Experts of a small language model: 48 cubed ReLU neurons an expert, a shared expert of 128 neurons.
Below are experts of layer 2 (counted from 0) of a mixture-of-experts language model. Rows are named router (the router's row for the expert), down (a neuron's output weights, with its number) and show model dimensions 256-383. Each number is 128 + 32 x the weight over its row's rms, rounded and kept within 0 to 255. Numbers have three digits each.
After each expert's rows: a language model's description of what the expert responds to. This comes from a sample of Wikipedia text that the model never trained on.

# expert 52
router:132082106123121110185059146101086179107096109088144094152122107142062154121163157125120175132158044106107149110095143099112165142133139123141122124095119123163079152102132135074114143126170073113103106091110095087136117140158162097074111131112153099173081176131118115146175104069154103187127161144095117136121110108076124206101108107099091122118170161131147163127178142152127112113069
down0:043095106125158076098097105079121086145143142142118120093123189159099160100103118050151126091153118125099131098135110049177123071193121149149085103086108098117164144091117153110163126126132128136123056094142110149127104197135175179153151134081139071193080061082152095123126148160103163119170100136143107126158162117084141156140130092106143167152133105135137165153153206091157120117095
down1:149132140098115128089200083135176114025127154176146127134165128148110149096127142143127136133078135106162116150096177123105135075180109159125140110090136186145126129108155133183147151115171116139215155121219115121139123189094126095160150166097114147099119109111107051096158131089112201160123148116163078132089126147134146156163105110123153130159103096145081086173107109139146167111159
down2:134191044127074129080139094163123155116171112167093136103118152176144077137119130157152191137082110126079147112090148143124172105164132134164142164095167091173172101145116127118065111196105133137081167128087071133083072130115117161094091151094158113066103155086136129135115136130088146078135211164122090141094109117193124095113148064158117169114141110139099109114190165111121110128160
down3:157130114115183165167071096089150145102164132130085113115158127138151076135158117158127103188166052106133174128165145084069061178104151126146099102138162113133133027150099205094155183086115075097134210162147126141108139144084111137084104116185116091104134062143128121069157120130141140147141133145112059116149157118099153094158078069092136114080115143097091173125109115095128050099145
It responds to: Of and inner letters. The preposition of after part or one, plus short inner word pieces in names and rare words, such as Beow-ul-f, Mil-ky, G-aj-došová.

# expert 17
router:147078089178151094112099127086166139096098096105108139160120152003100173119122155120133126146116181080141203082133154126138112173089160078150164140160115184129092133086097130146157154137144123111096094093136139130111146168133121101119109112170136161104123089158127140134106114118123141110085056135170134138089092093144100140123178171121135142107181103129113116130123177125109117146114
down0:082117141173143144117106158109158146115132106133158104112166134097092133131089132129096076138150157132136058156116059119101118101128085153086141076171083111125109175158110046114112115146096129149080110156117176170167088127136107080164165118007069104139133093066121169108100109116188072114163160161090114077078090088141140092185081128138130099022142131096130051143159185129131141116171
down1:178132088109124124114083095134140089084153141127159069081130098107106131167147139177155146117098107085090112093147142094129140123044152101132220150154146079132172110165118095135130173120061131118103125173153126145114150129058138138108116162121109076103116132114171131182142108074121177066160127098151153175112099159098172148158134117105124183116110135107184151092194174118182105127144
down2:091018164147121106098160132104129162078086161142177133088097118048123110108161168150241153173151095124099127139165161147169086122112065111134127110161071115101162172074087105165153069125094101143170189134108186154141136118070114158084133124089098104144090110088202172095104062096093136096140153127074120159149121070126160092162092127131103115107137120162144086109129076135149184145109
down3:136102142127096079140139115074057137112129151085171129138150097143168131173182154105152166169142086186101170088119148171167116165148090148162131181060090143129113137128096162146113181127157116122136158172194144042091144133132112089121115229088125119179076075118144103137142099104082113115099100163099142131154072171151090128139163148156197145147122116062088057131130119128102078143111
It responds to: Coordinate digits, additive adverbs. Degree and minute digits inside geographic coordinates, plus table pipes and adverbs like only, also, however, such.

# expert 37
router:079147145167165158113130137111132105139152143107158137085129101160112143132099138162104067130157146156118097138119158161159146150107184142083137184151111099154157214120126151125188131163149149107092140162088141105154074157172101127137078156099099062106143093185168115099131087127139109099186094130201167114120131132095140123081105179109133121166126135145115103175128210104151127176145
down0:166109116138118164120164129129114116144124138159176219126135121138140114124086150211103102132096077118166161148143113095156151096143150134160092145148142151151131177086128047104108140173125059138154079127107177136099185133126076162175162083115074129158143112129138106180099137159121134124101150135184144131126128118117073159136143087133194115135125101153154131162060064185116103135095
down1:119130135147154182152109093133138173127203134143150119126074169133104134119146147127172110141126090138175102154117115154175103156106164207177175122131153154148159148110190176150060135124101133127119142149066138077134095183156140120102113116121101104075122175106107119113160119095118164113153126185174118130074181090125165123120045086116131144114118042115155147098119135109134078112109
down2:146078138097165146151139144146122065183123168181134089117123044178156163170147127117122122078133111102152152101170111173132107061128152174141111122107138117102163170107088145117118119101138131111149159119094159078123100084145162089099136116083103168167100143094102148180097163163069131107167166128138156099105146107178103061197155144091105061171123062107096167140156141101127141116109
down3:102105109123154140112158176113121172175154148176146108004102155160073133120134104139123160106100091081154109136153181111136103070168107169151180170110190060123172138094044172161137131179149111174114107100143150125141089127093142108089159220150120128115150149089097125121115144120137191142157131109162140107089173103150110122110150165055126113120075150114121115135129166149094127122030
It responds to: Topic nouns and descriptors. Content nouns naming fields or roles, such as music, History, English, painter, Film, director, plus unit symbols and word-start pieces like re-.

# expert 32
router:103161074090081087172132137114094076120128107094163150148116150113088109117091101169148157175120145119118138137177112144158133136060142124147095126115173101111114126180101122144131068131133098087167150110106129137150150102072100111127078159149162107153091117086164094144094126079101169120115113132151132151184141198120134153139110137136117163150153152142105095135094115151116125065111
down0:122174086129067140137170137130067140176176158057127144115125114141061142113109050169113097115065165165158192102134176159165129110140174093140105149122106121113102102094092129158133096144150135122154125147102155127088156154061086154131152142138155078108101172126134165154134128089123114142065127131137166121139150102197118100139156148140073171168151133151092189110141125141144121114129
down1:155111175124129105106156107124170112114097129113116076087134115087060159147164152088129106137140114147122128130112096114118088128089122166065173156130134143120162113126137135152087107095103121157145040115094122065103152084053116102143145121114163122096137149166114154113128130127113107149130099166112092109148093053090142110061117100129078109145168164118103088154126121126085112150134
down2:142100168133128111131092120145116141144122124120093101090125123111117171149148145100156094142126149160136079143152135089110153150102138116073107118129112142132108126194141156178115158154146126147100142146054168193094167126134120084080170117161136183068113149132157143143146109147136111188120091075109120114139163128162142117167173083165159101098176080114096142109142149191141138103127
down3:132125103133174106180140108154107141111154190072114122147126107120121147191106135163125080143141124137168134175191155096142157156107085152089121163127119135118135098099093144118158060129087116091080124101130123079130100125104108083087083085083138133125105122081081144125099121123088131163181133140161074159124020214173152132078131129136155102125197132108139178099155118124097132111093
It responds to: Structural function tokens. Colons after infobox field names, of, table pipes, paragraph breaks, and sentence-opening subordinators like After, When, While, Although, According.

# expert 6
router:132140184191183113143142148118139093119114144109138177106095093115117116105092054090129153126148103148161172136125129099127128153184149155178134167107143137132128156142072180206099095078182119129165118142118122122137122156152120126159137154138166083120116109155133156063102070215149147098129149116157140116075121066135119120115094088099140111122088162109125081128137140115127150088119
down0:115132144143154086083099135074150106140167151186111162138065146077132150130101068179121123235144109123164123175180155124173139122201095136094059144124127173092113123155084159185121099090151164096102138148154160111193118175078089145105152086115133120138134132081142083139155116145124130134092115110121164167112104166139134154134137098122141113205143126141128092105131114123092116126089
down1:116083064113100163081173121138099121118115110128138147141110179096138138102161202218112128131141097136145134090134131092156111123069057186112093094122191155110144118131137171140155141172148174110107187072053101122139061164192149101086057118150158155198125120117105181129210138111099129124129115133118115219200145113119189106144134153113140114106138116100117134084116143092135106068181
down2:107123102088136156097096132123161129169152220074129140130148084107118100159121164128144113083117105126116087086177135157112108141088118126105129082152133090186159119139101108103174081187132157154104125127146128146115112138122154174129120115127114131142172195106108137138127196106134161129097109148172124133154178164111103141181182123154174126172164060120111170135129184128104133110162
down3:118134107124172080012099099102113163064179103182112090077099228098120114071097069080176090151125176149171123166115088131148141109175115154082155127135094129089124165096110170145125087149136109108128143134042145097167089175161123142113100095106099114112109120089140097160123148077111128173120153097143087167130121159105085194127157137062167156148140162160122145127168138162094106179151
It responds to: Name-final word pieces. Final pieces of surnames and place names, such as Molloy, Lehigh, Hemsworth, plus geographic nouns like River, north, stone, water.

# expert 11
router:111122126119122103076141158118146092097102113110152124117079076166142095142144150126121050124169117164139167088139165159169122097086120164148078169117181092107161121158132138161143134070135180117106108185181098142089119109117144087140095121135081141134091165172064169094139096059066137127160199095095109190101103083177113159111193159083178109105180091137108150147159163150158128100114
down0:113125137104069116110144150106066115141159126142099095163131069089074128127105069125115141116074106151153076116067078091114172117113141162135128145131129136154057137184101154159114153142117149107068122117088171121134206106119122193135029154129147153112170111165141167103132105143116136095120104106161157118095061152147151086188143093177214131083105103136122105171123155179147134115132
down1:132163100089113144146130083114134189081150153186110170099166183121151158105115170131142131116165122120111132103067180132088124153133073127118167128128075126073098126146079101094120138126155169148154143133134107106171103140140106176154127145161124139119210126040102150122105117173152170100170136230116183148142138220085140164138131131096080176105132129130102122127093147103126151203152
down2:171119134115140161074131104102093141142106122139142124110102123076038158098111163119081115197148124156120116073081087182106191089109103122143100135074153068191152158176089139120098135179117150173159144100188130151107099151140129079102168143102148129156105158081115161127084157098048150087148133154148134077119113072152095116129139122111137078119176088133231139099130154110105118129098
down3:114137084084127111126129089149074179100093068160107080119104101096133197098169133131163072129167099142145133123178147102123119080126128114154156125091093113167140118160102095099142131116122150115114144176136139123096111124143149127091147102087108164110111161101140132140165075144162101078127181133092214148106138136114106130134154064141166126140130066164080131066110157136087125117139
It responds to: Commas, pipes, linking prepositions. Commas and table pipes after a year or row number, plus linking words such as between, with, from, become.

# expert 29
router:116130146175092067126138156102179191113165117117178103123167134083087159119122146128145098097162100184163065129151155135116082124096198151126134075196117153135130114129173139114109115106126119167065111148143116119128119052140077084089163088117155136151059152151131117156099099134050109120090151085101087089131130091086148173158102154116169143140130151118167133184128120076070119169175
down0:165181101120115214152095141141166101131113180146089141115120094111079054146075096138148073122127049144080148156120125129156143138101149078134173174165121187154114123123120146149106161154091123164100133114138113128087139130071137108117106157106099101109168112113165147128144158135120103117143106158159142115094137102133188109102142140157112116106183154077101132172105105140150111115091
down1:154139087098128138141120094139133159094149147117137108117082118177158085120042147130154059093128097101148109128174072150158162114148132110172144124056156102138113088176152090188124158081086146136105100107112106164109129116118132147129109126105077131037169120157175101200176127106144151074175093125137155121165154138126221144095140111141140147101138083125149192144110101112090141141115
down2:133092156062080190114156100106104151213137230102147174087089113156058078090101179124156148128141150143121146108142102154111124121159104113131181108155152115171104150143151128061122155129107133093126133144169061141088135119112134137081140206155083079108139165093122084161135132137102130132152125139153148145013182141154172161134091122119102125121074132060156094162122177148132118056139
down3:039110159179092106110221192131115115113170123172075095103161133110103102072162099107111099118127150160197120119105084089137121102155150157144206106129134126119093113146133083093173105129217115141102135137101104128149116138082144121106088164114093095219098070139174109132176160098141157091065114152169152131118108135115138103129197128120103093102090126144075146132118136086087094137160
It responds to: Heading markers and the. Closing == and === signs of section headings such as Breeding or Discography, plus the, a, semicolons, near, outside.

# expert 40
router:148141137164133101163111131074144150164115197106111074147159155194102129094136158149135132102116143103195127176151028112128080156148095105111076105145141091142126130125102067157121141183134056179110138125060191170202137127137161110132100131122113097080134169129118113142172162161113165127169172160105090129150064119123142114163141054099164205183168161126052135067134164128140158105167
down0:161147119153103140162134124107093057119182148102122150102112161149134078132186151119123107102133109184139108146100127135190132163072053159153154142086060131136122180128123113135093197163056073091098150150106102172138132114109101127122152136124130121101134123141146110165132115114096097096157205180107176099157110043185087094157171096151090120106144098104092124120048126167186089111165
down1:149126119085083150141109161157124189099137082160149071142145114119148129164147126147085138128081149068148186117182169133106108156162088115123147085111152164099125115109122075167111107129150116121148150125134135164195161122210115134143063123125121122081166162127109107116080102119088052136095150152144147065132079104157150139159073129157155165154065158150187132097181106141110174103171
down2:121086115101143198156124140150073085169079173126120205136138136127120119123155154109123082098125101144128056076105132151170128176145109092188108160136055131097119160157108155200073107060091115168163165122088169127155113067120081107089114111103114082164083132102154147146176152223109143128112171151082167157178125195130170146142116017125152123103224116136090111172094134056104100117100
down3:083101111091130174155149143075089194104126094105150089093106136168112113093177138125124118119057100088141162112128100143124155180161131116227198134059157143147100091071031164062129122105167108133122134103105148144092158064122105157094147148132099128055101160145149105106149163113126150102127143118079174108153142111076142123079125134059134198089063146138155169129137138130065116194138
It responds to: Capital letters, name fragments. Single capital letters and abbreviations like K, CA, NE, LP, and name pieces such as S-og-ndal, Osten, Scott, East, York.

# expert 63
router:196120214120156075177127123173132131081164117099132084125131126096107057163143162124112185198105168108120172122145109140132124173157126159101134075064200118156154194136186111190092171128054139134173145097104114109136104132152106075084148071141150102106141127119114169129151095121160130106112101154115115099162126142143136136116152156107108146164159187149081146080151133133137149175149
down0:095114141205147167137204093171141179194058112123164080163110079129091122132106151104139099077122107176207146143103154150052117128088100159117131103169160105084145149182081122063092101119087120130133135119131098149186141055147126085171198177132172146136164131142162124121107122100133112139121083102087160142174144090121128111116076154134071131127163105079160157071120100130077083157088
down1:034149137102129171122159126113102108089139093078085132150180163149133126146077127135136092097123140144175079138126110151099115107116138098151071127115144235123141150115165071100118053126147147082052111103142161187116118106149094128124078157089130168135153143062106114104101142146128140113143084104117166119142142091191140130152113170129106144133097125132185124147137138116145115155115
down2:079200115137112159170107134102153145134126108171082114111126129111115117091081127118133090147121089142180091117125066095169107165108125081160145098149087146125119158150128178116111185114105086075112166100114122144141136122152131129085148151165202131145127096106091160114120170126131096085167116093144087124111128120121099188126130083107100171130122136090145116102140084170107083151115
down3:155129110146082137106112100158169191100147113125160125159132142126198163151193144086144131124107107107187198111126127098124215113120138137083156099135108097085090155134093158169138102120126156111150102074132081095153169133119121135122109107105176149146107117149116108167165138081072142184144139127116156166114112136115171132114079182151136157089069186101089139179071111121111101154163
It responds to: Digits in codes, abbreviations. Digits and capitals in codes and abbreviations like D1, B1, ME, PS, plus hyphens in 13-year-old, list dashes, and citation years.

# expert 47
router:149112090083084134128167107111162106139149118090153123102155119114165097103087193110147131119176129156126130140153155107150109115165138143098112128100172111112098169145154129111162121050182126136119146168164114093133135138088138152156153124109141143241143147136106118167170135120119112116111083178103126085178131107145112122125131106119166100155147177215099120143160147132140115128143
down0:166107112126140113141113127143171140123092116152090114156135141157153070130161116097106127132121105160158130127093146191091127098151102111166141131124135110121129069107094094090138133130123130147114171151111114077197181145151135171164118152212108088092161093025132167106081130134172098095147092126127126126143107150139115158103124117139118160136124086149135068162153137164156148108169
down1:119068150134152148085160130121227111153155177072130095114132136152120144180158134100155122109159083103079117136062141185162109193145129184125139150075102169125140160225120119184149129160166058134087161116159097180093071181076103142116107144108180138116192156162106140155126129122139092152124142155124112133125126102175148066128127048163129149087131116116084173077146105106151139140064
down2:149137187186131075161153115100150148118127111125108153227141108108125159078067099161085147079138128141141146117108105120080124155132155129147150167105066143146140171058104104157139138117143157119138132138147186170111144157157124095147130116139129118119162163157168140102113155170148110158160070129123138113164114102100138141183112137070074111167106152121082143111153137164112106138065
down3:132080163113125130148177085108172105107136196150109108145136087144173086146112140109167133170118110124095131134069099175143072096136148103076168100117139113148118105096141107109114105087142124164163173116151149086099175081142183159169157085052150150112133156169114112180101103129167123058158079122135100140162090078088140124135148152118145143150152113161099177099077018076074151138112
It responds to: Prepositions before objects. Prepositions and infobox colons before a noun phrase, such as during, under, near, along, by, and Number: or Succeeded by.

# expert 2
router:107122121199121115130132136158087103126150081166088114120121075114140153102148071155123085149139083166149113168163122137120150111136169148132070132141094173141105070158127119209179074183142124119109130130156161106126123138100162095129126107179122116083131149110130131111108192135151097099174073113135139129045133129127134131159090146129088157113082148127063146105086091148124113105161
down0:222107160138130080169087130120120238108132167126110124100128082113063104105162118146164154129140141158140027175115129144104145115109122142158082108096140073151126173101078101203166121206119143134158131146118166121110170103150093156098132147148169077091138171136127092146123140060137066153137119154112124105181132123134158049144083124076105137135137176055139180134072118167080140116072
down1:112150110164142148204145160108097122112153117135119102171149070172128114150129140108128146100153124173138188083104122076141105083194046073118054148110115068078112139091109113122060170150078126097133120121158178074157092117089148136077065141144106153097111105139196145135086083103121089091104131118143143153086189105084110082101135120108114135161103191172154206140147217144116146112157
down2:129078153156127107106111198173107177207193121107112178147149075126142127091112133159158163159113044120119134100092090140088090136111216173090096106087114107116163092156073170126133105149177087122135075127150134183119196101186125181117167112202096075107154124158198118119124144163167117158085066093091136153131182102118155086133098120158154140148111113124161129111095080149101137145124
down3:103123110140122103132114150184149138121095158068119073166123130139134130098122098159110095103107177137110183165149070132100093126113143119104097172156120139146091178117114166087180131126121113155180098059112129121146133081154193183135175145114157155104183152120167179142092136145142150115100127140098071100140188132155163145143074131181102109125087113144122136127098087142080130105185
It responds to: Modifier and name-head words. Word-final pieces and modifier words that start a longer name or phrase, e.g. wrong-ly, north-wards, Grand, Public, New, first, Type species.

# expert 28
router:091136137099163097104213111117098117131096157156032128118116162109124117093146176114109134166097134142115156138156105089163178117179081126159117173103221138167146189145144132167121108085124154167105162118049142115132071064084133150110075106090071136155180200120163123117100196125197120176086178189163150091113127105129119103066091123134162074118104122093155122108153154099072069075084
down0:131138169106156128138124100113181177125140135142113214129083217200087120131107154077122079141075088207103135137145102125112087154114158093056219147136125138104125138111095117078111168140205109087039187140115106145189092154173111091101146161080148083080068111173146127090130171119157110063113229144153132162176122122083101112113197172156202115126169130119101146097113079158114084116106
down1:168126195129113124121175133133104099095095106119130102085147161131122169094116088090137094091147184130141143130147098120098064113142061132113090142093116134149083099096160163124142163098136133158146075132119136136158181177069160158121178136126093166098131091141182115066125123106133196125195095178114103143089091175117068092084150188135102128130106116140143140112103098094101124144153
down2:129107086129184116175111055107059113135139089129146171104082138116118108148114130115118134136102140100162122110100143109099172092119093131118107137148127093126135097110131154079203099180107160085127110119122150130132119146128192105070163136154088159152168150107139161135122132116111119138075153174175125126137123115143096091103142093109168158071125106180185128149156187112049137070154
down3:186099139096087086159101144139100177093192088095201108180088098117085149087117138108077173087164150122120155113117148149146124193069108191079098124148123089108157086133093147122091145133120058165112118060104153145144117072145150158145173110129156143166086092139165174136188114089135140121180066150076144105160097079182176158110115102115080132122181144159136091122122137120036134157117
It responds to: Section heading starts. Opening == of section headings like Early life after a blank line, wiki-link brackets, and sentence openers like He, During, After.

# expert 30
router:147136149118118097129182115160115106097079109121144130121104123183211127172106158149121147102129147131091168113167121132203162101087144096148143111096092147137075138098180146171096137079129181122165137134127153059133206099135125128072168148098132077142108110132062126113125107173125122119068109125134075104144155094146109149129151139131109137126053128161137160105082156168121124071106
down0:124120067044069143116152132164129112152181198117077131112054135103092142171118088142179087093153072100137132122165114157133109111123132162098120142129122107171100188206135191161185110164081050129133155179108135173131096103130104126080161144098170080090168118117120145130150124148158136108104140118139111099148122096065141099130096095159049151127121153107157134130090117122154077157086
down1:108133121099165127116129113132116147122123098161124086077149134153058099120101117190076127054160124156120139065175112099106104116128071171099112120130121160173118120106127117072130142140104129151115168088082080130122148155154136153134135105141091131115123042113125113132131102144075153118079145096157112105093093144107110081149140114093128115072109112098183059140111117154126114154148
down2:145125072066151123120170111144176145120165134099122168105121120078138102112127157158155087164112080160090115132106155104125126155145109156129121159091083149154092130041134058202101137141126088142117109053131149134118141086073095062124134141087121126149128139132095112163142172166087118108121104172092160038133082120131174141130143112073172098138132082034121093141096104178107136144107
down3:135143106092167147122235103148161116144103131131136056085145079103148104154145163189174135124109198138161102150124182116147118147080164136140130168123034097104072104084130153155101175062180187191137133115121154167129132088100123074111134138141184074160086162141075129086084088162128157171181147203021087121120104122121126111128109160097077092089106113125158082097103127144119165190124
It responds to: Possessives and ordinals. Possessive determiners and ordering adjectives before nouns, such as his, their, second, previous, new, plus hyphens in compounds like in-house.

# expert 59
router:139106136139053085166188066116117098139188106129150150134133179103119095116056162113146129136063099148126133117101125167101100227105103145124136080097096157114135149113189167107159172141106147176186143142095123121139175109109131135146104179104071143177096142128177136161157080146190107135184142172158143128050144115192155101101146161178148086127121113084110100127131101127144080158138
down0:150143130203133170137087096162126158123226109080162116160117114107108143135076124162129134127099105174118120109133132082135113072112126152167171234109146100136161158148135134173174138129142195163144115100142112181123164117153115118120149078163152120113142168080081121111134102138146146156170063154060137083138065115032138143124203129061127159145151126125188168101148080124157146177146
down1:099035151106138173156131132140165134106202137179110160103091121167153127125058117142107130173083084120126102137150114212107125131098138125120101152117148155137141116130159102133119097151124110121137149143154149084157109146110106153154134202088117063142140165083167114138079150156167169101113112214143145169060067065107066185148106096097102084122152103073110164156062150122170180102114
down2:114114181099129106152166103223110124134114093102190131145202219173109166151115127119134143121068127089130121138120120153118142124097137154116101159103154118122085166095131126085114131063155085162165133132146140115146130100104137143157212171139179124098100099084100136090152159164158131102144158228113129113096113156168078095110098141102161053103137108067169156115032055159111099158127
down3:081118134086169174165139136167131096167179080187098110122150145095154086147131160139078086083081127092133110177168089159094154150104107150142126166177212208109149081074171141146120163147126109141108219142125152116097108123143154118142088132162078114149081171111131104087101143158170097083113113126162153151108138092077119160140199148132133176135070070087141135105153110137193167124150
It responds to: Determiners and math markup. Articles the, a, an after a preposition, French l' apostrophes in titles, and LaTeX pieces such as _{ and ^{.

# expert 18
router:169102098113120094125116167129108084130094063098115121145153103112065142139106110168120103095109149160099148156106095072081117171098062124134099112105130117084130178067140168143057127218064130206162126114126126136144183133162166143125119148123101158141102176127142139131152162183150127168105122142121109117130152125108124106151116062095138135101172118097168153082134232105133122151192
down0:153112171151168121124117106145111114166141131136107135132125160132172148136105108194137152102124097115189125153130078095121076096100156167163174124117121114124135096052101164129142142132085135133148130134079162120129101171148150120163133134155152117082157209116168124089157157130110130092143132131123104112105137099071108137103153180148154115180172096139153170153079075164112113196137
down1:088175127105103115151160145086191133194106133137126048170156074144060140138137070103136123179172119186124097138114098101091183121117134185152140091151086149106129090121083096110156147106116127125192135150056109067142153128110108137085196126178102128149174109133186107157152144167104121122131102111141043193149092111127154143133131092178160150162054087129108126124071158202104130113144
down2:063092132119142089173127110106132083071194163113070136122155208127188074085141196192058089162176136102145143206114117089168120109143097081199148109137109082143091179105071158117140168141000132085120205151153147119136102145121127182142157146048165144108112162140138141141149176140127133109083126137156116127150108123123111097148126146131141120112139111129088152163154136058126095197072
down3:117105098088158135128153118161105133172146059142152105145139151155087136131074117115207118092150137141101140112089121135130152093128159092099149104135186127151104141132156083165090141112155077119119179103090110114051104151125140171164125123137147085102135140142158104111122084124114110118156126138099101096084146073077182156156102107150175072098146144081097120147185152105169193120141
It responds to: Apostrophes and capital onsets. Apostrophes in contractions like couldn't and isn't, plus $, capitalized word starts like San, New, Mac, and table numbers.

# expert 27
router:180170123202081100117129141098128141158124151126093092162153124088121103171129130131105090168119172157172072085159118069129100117109162103078187112098130119168141163120168145138164174059124115152015125123118140091115138212166106173110118128164097175165166117148122161145134126161107139134118107108148068103099120054145118127128134131166154131081079158174126147118087160129111105100077
down0:130121151166125140124138155084109158124126111115129131132085186140116133059156132087128142148125176141109125168158122124086147123151111089156093130107076130094105119193140090178147112118140156147140131086107157161116087148064152152204135094172142073203079166155176114104124102136131157130077167084089141057120093133106129113165109104133166120146175065142080106168131115099177122118173
down1:165112111138149146122204137062194185144164106145202144134158134129113141142151121105121164163089106162158090138127176144118070140070124076079077151141156161100101101206126094105099152141119102206112118113119138088139119094175119091123157052089133135184102115150146190138140138132167149084119136116117133089165097104180118097133184073107104078141136117136113112070140141122133141126150
down2:155090077153173164135141078086144128128181165147122137098097128084154117111144186089155154094156132173147131177103126123129123084091085139122160096122163170070068093092176177110147131118105124132122132098086173134131169124113172110115153154131113153171139049173173105151164147127133138140153107082144182136117101094136215089203128084095158072140101128124131150110145110120169146082123
down3:170097120077155175156173144129107142114077126106119087134111125109121114124118125153138157169165090159163123140140135168151104177147179167094148147153167106126148130170070115208164147115162103154076118115200149151091132134107129041147135141104081192113122142139097160103146134140084147140087103146129138125179135123128106098105151168152122128182143163210141122156167154053136077098117
It responds to: Commas and clause joins. Commas and semicolons in lists, after years and citations, before and/which/who, as in broad, acute-angled; also sentence-opening "The" and "the".

# expert 16
router:122143144170195113163098177043159198154154127164132044137107085130100180154135100155142144108135080167106095181094112133118089156156137191122177122121159145139119125096085083169126170113091152126073095093069109073123102202112118110110156126171091104069190106115098151118123080147088082129088146154186129178116103142135124135097186161185065178121207148173102156134156109106146160178129
down0:101192139108066158151138111145112085160109155097188117090091136129166142146125143134138110154112173154092153118138089125079130142140149041114196117090028127151126154125156156090113125129092109154115095095078087118145151096121120077145159098098111111089159089122174066165124137177120117108126087126122136131099164176058163141150122091155055091082115113115142129130142105117098114070138
down1:155055151120118110081157147135152138080117143131091087098113102067097174111147094112145108089107122167118206139126153084187144146121146119123171137145149109093122098138156094099078084077116152101148166097127167142045177182076127103080118144191088151102127146148072160104064138125182113126118091144090120169121132131106100161168174107174133135215108105094210117121151090129192187107097
down2:152124123172133106119149146138139138138136089083147105133133153167108204101129171149107199142144122127146151098128105125116166134138093129149138150174163152055122137155080091148162174138164139147074152170120086149255143191130078131115089141145115154103162114141126120144130129074101116171146114139165164145155102124152074134163102143200074108152096147127173112107050147130162146201089
down3:159135082120091103130162130145122082141121158130176160153159112116105130128184148168097167108120116150159144147107147063104117180163132116167117142088123039145123073167124160135117125118127166106102107135153074201072120126109122136134086137093131175090174148157103182214206165133104094181138118099153091131144099104206113120118080140122114101100166179105072108135125090141097120165108
It responds to: Year digits. Final digits of years after 201, 200, 199, as in (1930), (1950), 2016, plus some section-heading words and percentages.

# expert 57
router:145144138074180138168186109048093140131165085168099080149137166160118134129145145126142161138133130066113114164118106096120139073147137171155103072138129132108083137072194138106088167145099121152135141140136055137136136127137119139089065124152139127141132111100113108156144181153133129113129083075094180180138160106109144060110128123098095144162082131100209105116120133121113129146135
down0:142079161134156064112075106151149136117136125136113138192073181054092102131081089127132160123185167107177176106109138070076142076147129087094154141095140140098092174102147142159105133103174144105176196128125142161146094131145119110113144092105116111138191170168145128149097127093147124106150122076101111144137139104128078133139124129163117095121051080114188116134141130144151120108157
down1:163154151069176169170185112170146130148138158129151151124175120101115155118107053123181194102164122081086157091179130126123149115144163148120146138069132138104082106100173157149078097121101169160159156105113143155066126151150152137112136138113111125162144143158138139129088103134135127170163161091097098168152148167136107118151055125119158089126118077087190117064184123151171098136141
down2:122125151188144147088120111116160121084145085087094118163139074151106131067133174121098189164093159129074096110113165069152120148113124065136096171142149165142119176167130086142126100132114088127096071134149092090151232145143184212127100195064071138130156122100129156103123159180105116139109170101116121145100110155115132098078168126058161116115144194076134097125113100136105101135116
down3:158176173108162092140167140125119159137172123178134124121158095149147109146149120183135211140178107127134097135139129111152164124157113117119117109101143149117125110152220162147161164118098107118140130129140072143165128135167188136149160076140134132150135152113143133128153138078148134162136160128077132143110124142153173130110119127147134156136089155196105130120104118129125133183137
It responds to: Hyphens and apostrophes. Hyphens, apostrophes and dashes inside compounds and contractions (crew-served, he's, Florida-based), score dashes, and numeric table cells like 0, X.

# expert 44
router:102065130164127157087140120081069184157160155159100095131130163119192122100123159100078163127182129208109106136074121139161099144144133141109126064153124102157108162106138093093086160132118105119147144166101144156094116152170103144155115177166102130147114102079103141092081103087155126079160146140118134151112113104148143155091136081183170144127172079148091114099078121126104105103107
down0:167164151172066152104106140141117101148067080204117180089187133131108103116135128148101104148130070152128132066149118114134108116142079108131143080112133142059100164133116109083147093158148133121128116166102140076136189137142085136146110138095067114145133150157183120137154158126059106114060106117088095152156086116177170160156116124092128127077180151139118147139170134132113176100130
down1:148151167191149146162148123131136196078048165111064167107170084158181181133128128141189133146113122108138106086085149170150140137130119095117121125128113171151180132100083146134150129088113160122156169135132119051133188124116152133107092124060161118107078083112072126123082165135170130138154171098129068084097128120176142150134136121099110179155161150076156138092101100107112164086141
down2:107150134074099096164178111201120176142143144190084129153147145157124134093142159095138135121100106138146090095063151101108159131147104106099106091137130090159114155172125132114100098154147175130146142163101136131120166130149078121182150110115151132072156113145095098158170098084194068141148138152139117019113134091150158086133128149127130045143128161131147124126073129165137121127106
down3:074170134127121100072141106091130154112137160161133126134099133137139108148152117119157117139146178139144146192077103116132126096133113125183129089139139149109109100093131187139116100154131133086148114102151151101193110129107156061152077142124112158122158114133093139157123176152125094216102127146132153161137164125095157073119134090139109147163122141153123122104155193102150142111124
It responds to: Infobox field labels. Field names in infoboxes and lists before a colon, such as Born, Country, Species, Services, Common languages, plus coordinate seconds marks.

# expert 7
router:075117137121124161091132133144218108142093109124120107147123101119161146069135130108073116078147115159129230104147149131149168185134158120129117158168119155138096104121119097100168122069125146118103099070105151072137129129135113112116100107140156168132153105108138108152173121141122148116108109118150127151193165074098134177112091155149143169098050138129168208186085096104129176122110
down0:186135073094151120170144095093138073096138210215094170105158161100151069087163144130095110173056153128091160156199151150138104136153151098157140128149106093152148109068156121112130148104102108160113169147127128099255136081139164133143160121084152098165095188128127080154096198134080173161148175158138079106127101126146129185122172132089100115096137089120159110120034117139114124108118
down1:124135123081173120118095096079177170094140126130131118156162123131059088090133116119110142173136119176068144138156114133086104119096136074110155061114098140166088119103106121163121129154161208157159152120106148137121154113158138120069161096139168141114087103084149099081114167155101147100229135118068071108124157147117112177130126048056103146075069074086143090147061127109110170142123
down2:143081109105098115136102136106108141102140086114108191099157155154111068140174164109089108180162091082067132060117220123136100154047118136086122110119101090136131120140147128137140115173149081146154115128091111123191139160150144096144166091146166076163118131139078158142119137174076066126132069136106160148168120117151112123135187071126072122143162137114171155114066125137141100089069
down3:118140120103122173158145130181125157136141106152132125080105138078104171161124139114149163111067115113151147181203122101165092150158150108102122129153166132174091176129081160163121140182146095128203076184107143104101119061099123034053131131105102147108126127124070132126070138127147134124156144137118113138118135157142206121161111055112124213167117121172123085144211138140136117179068
It responds to: Nationality and organization adjectives. Modifiers before team or body nouns, like British, football, Junior, International, plus possessives their/his/its and zeros in stat tables.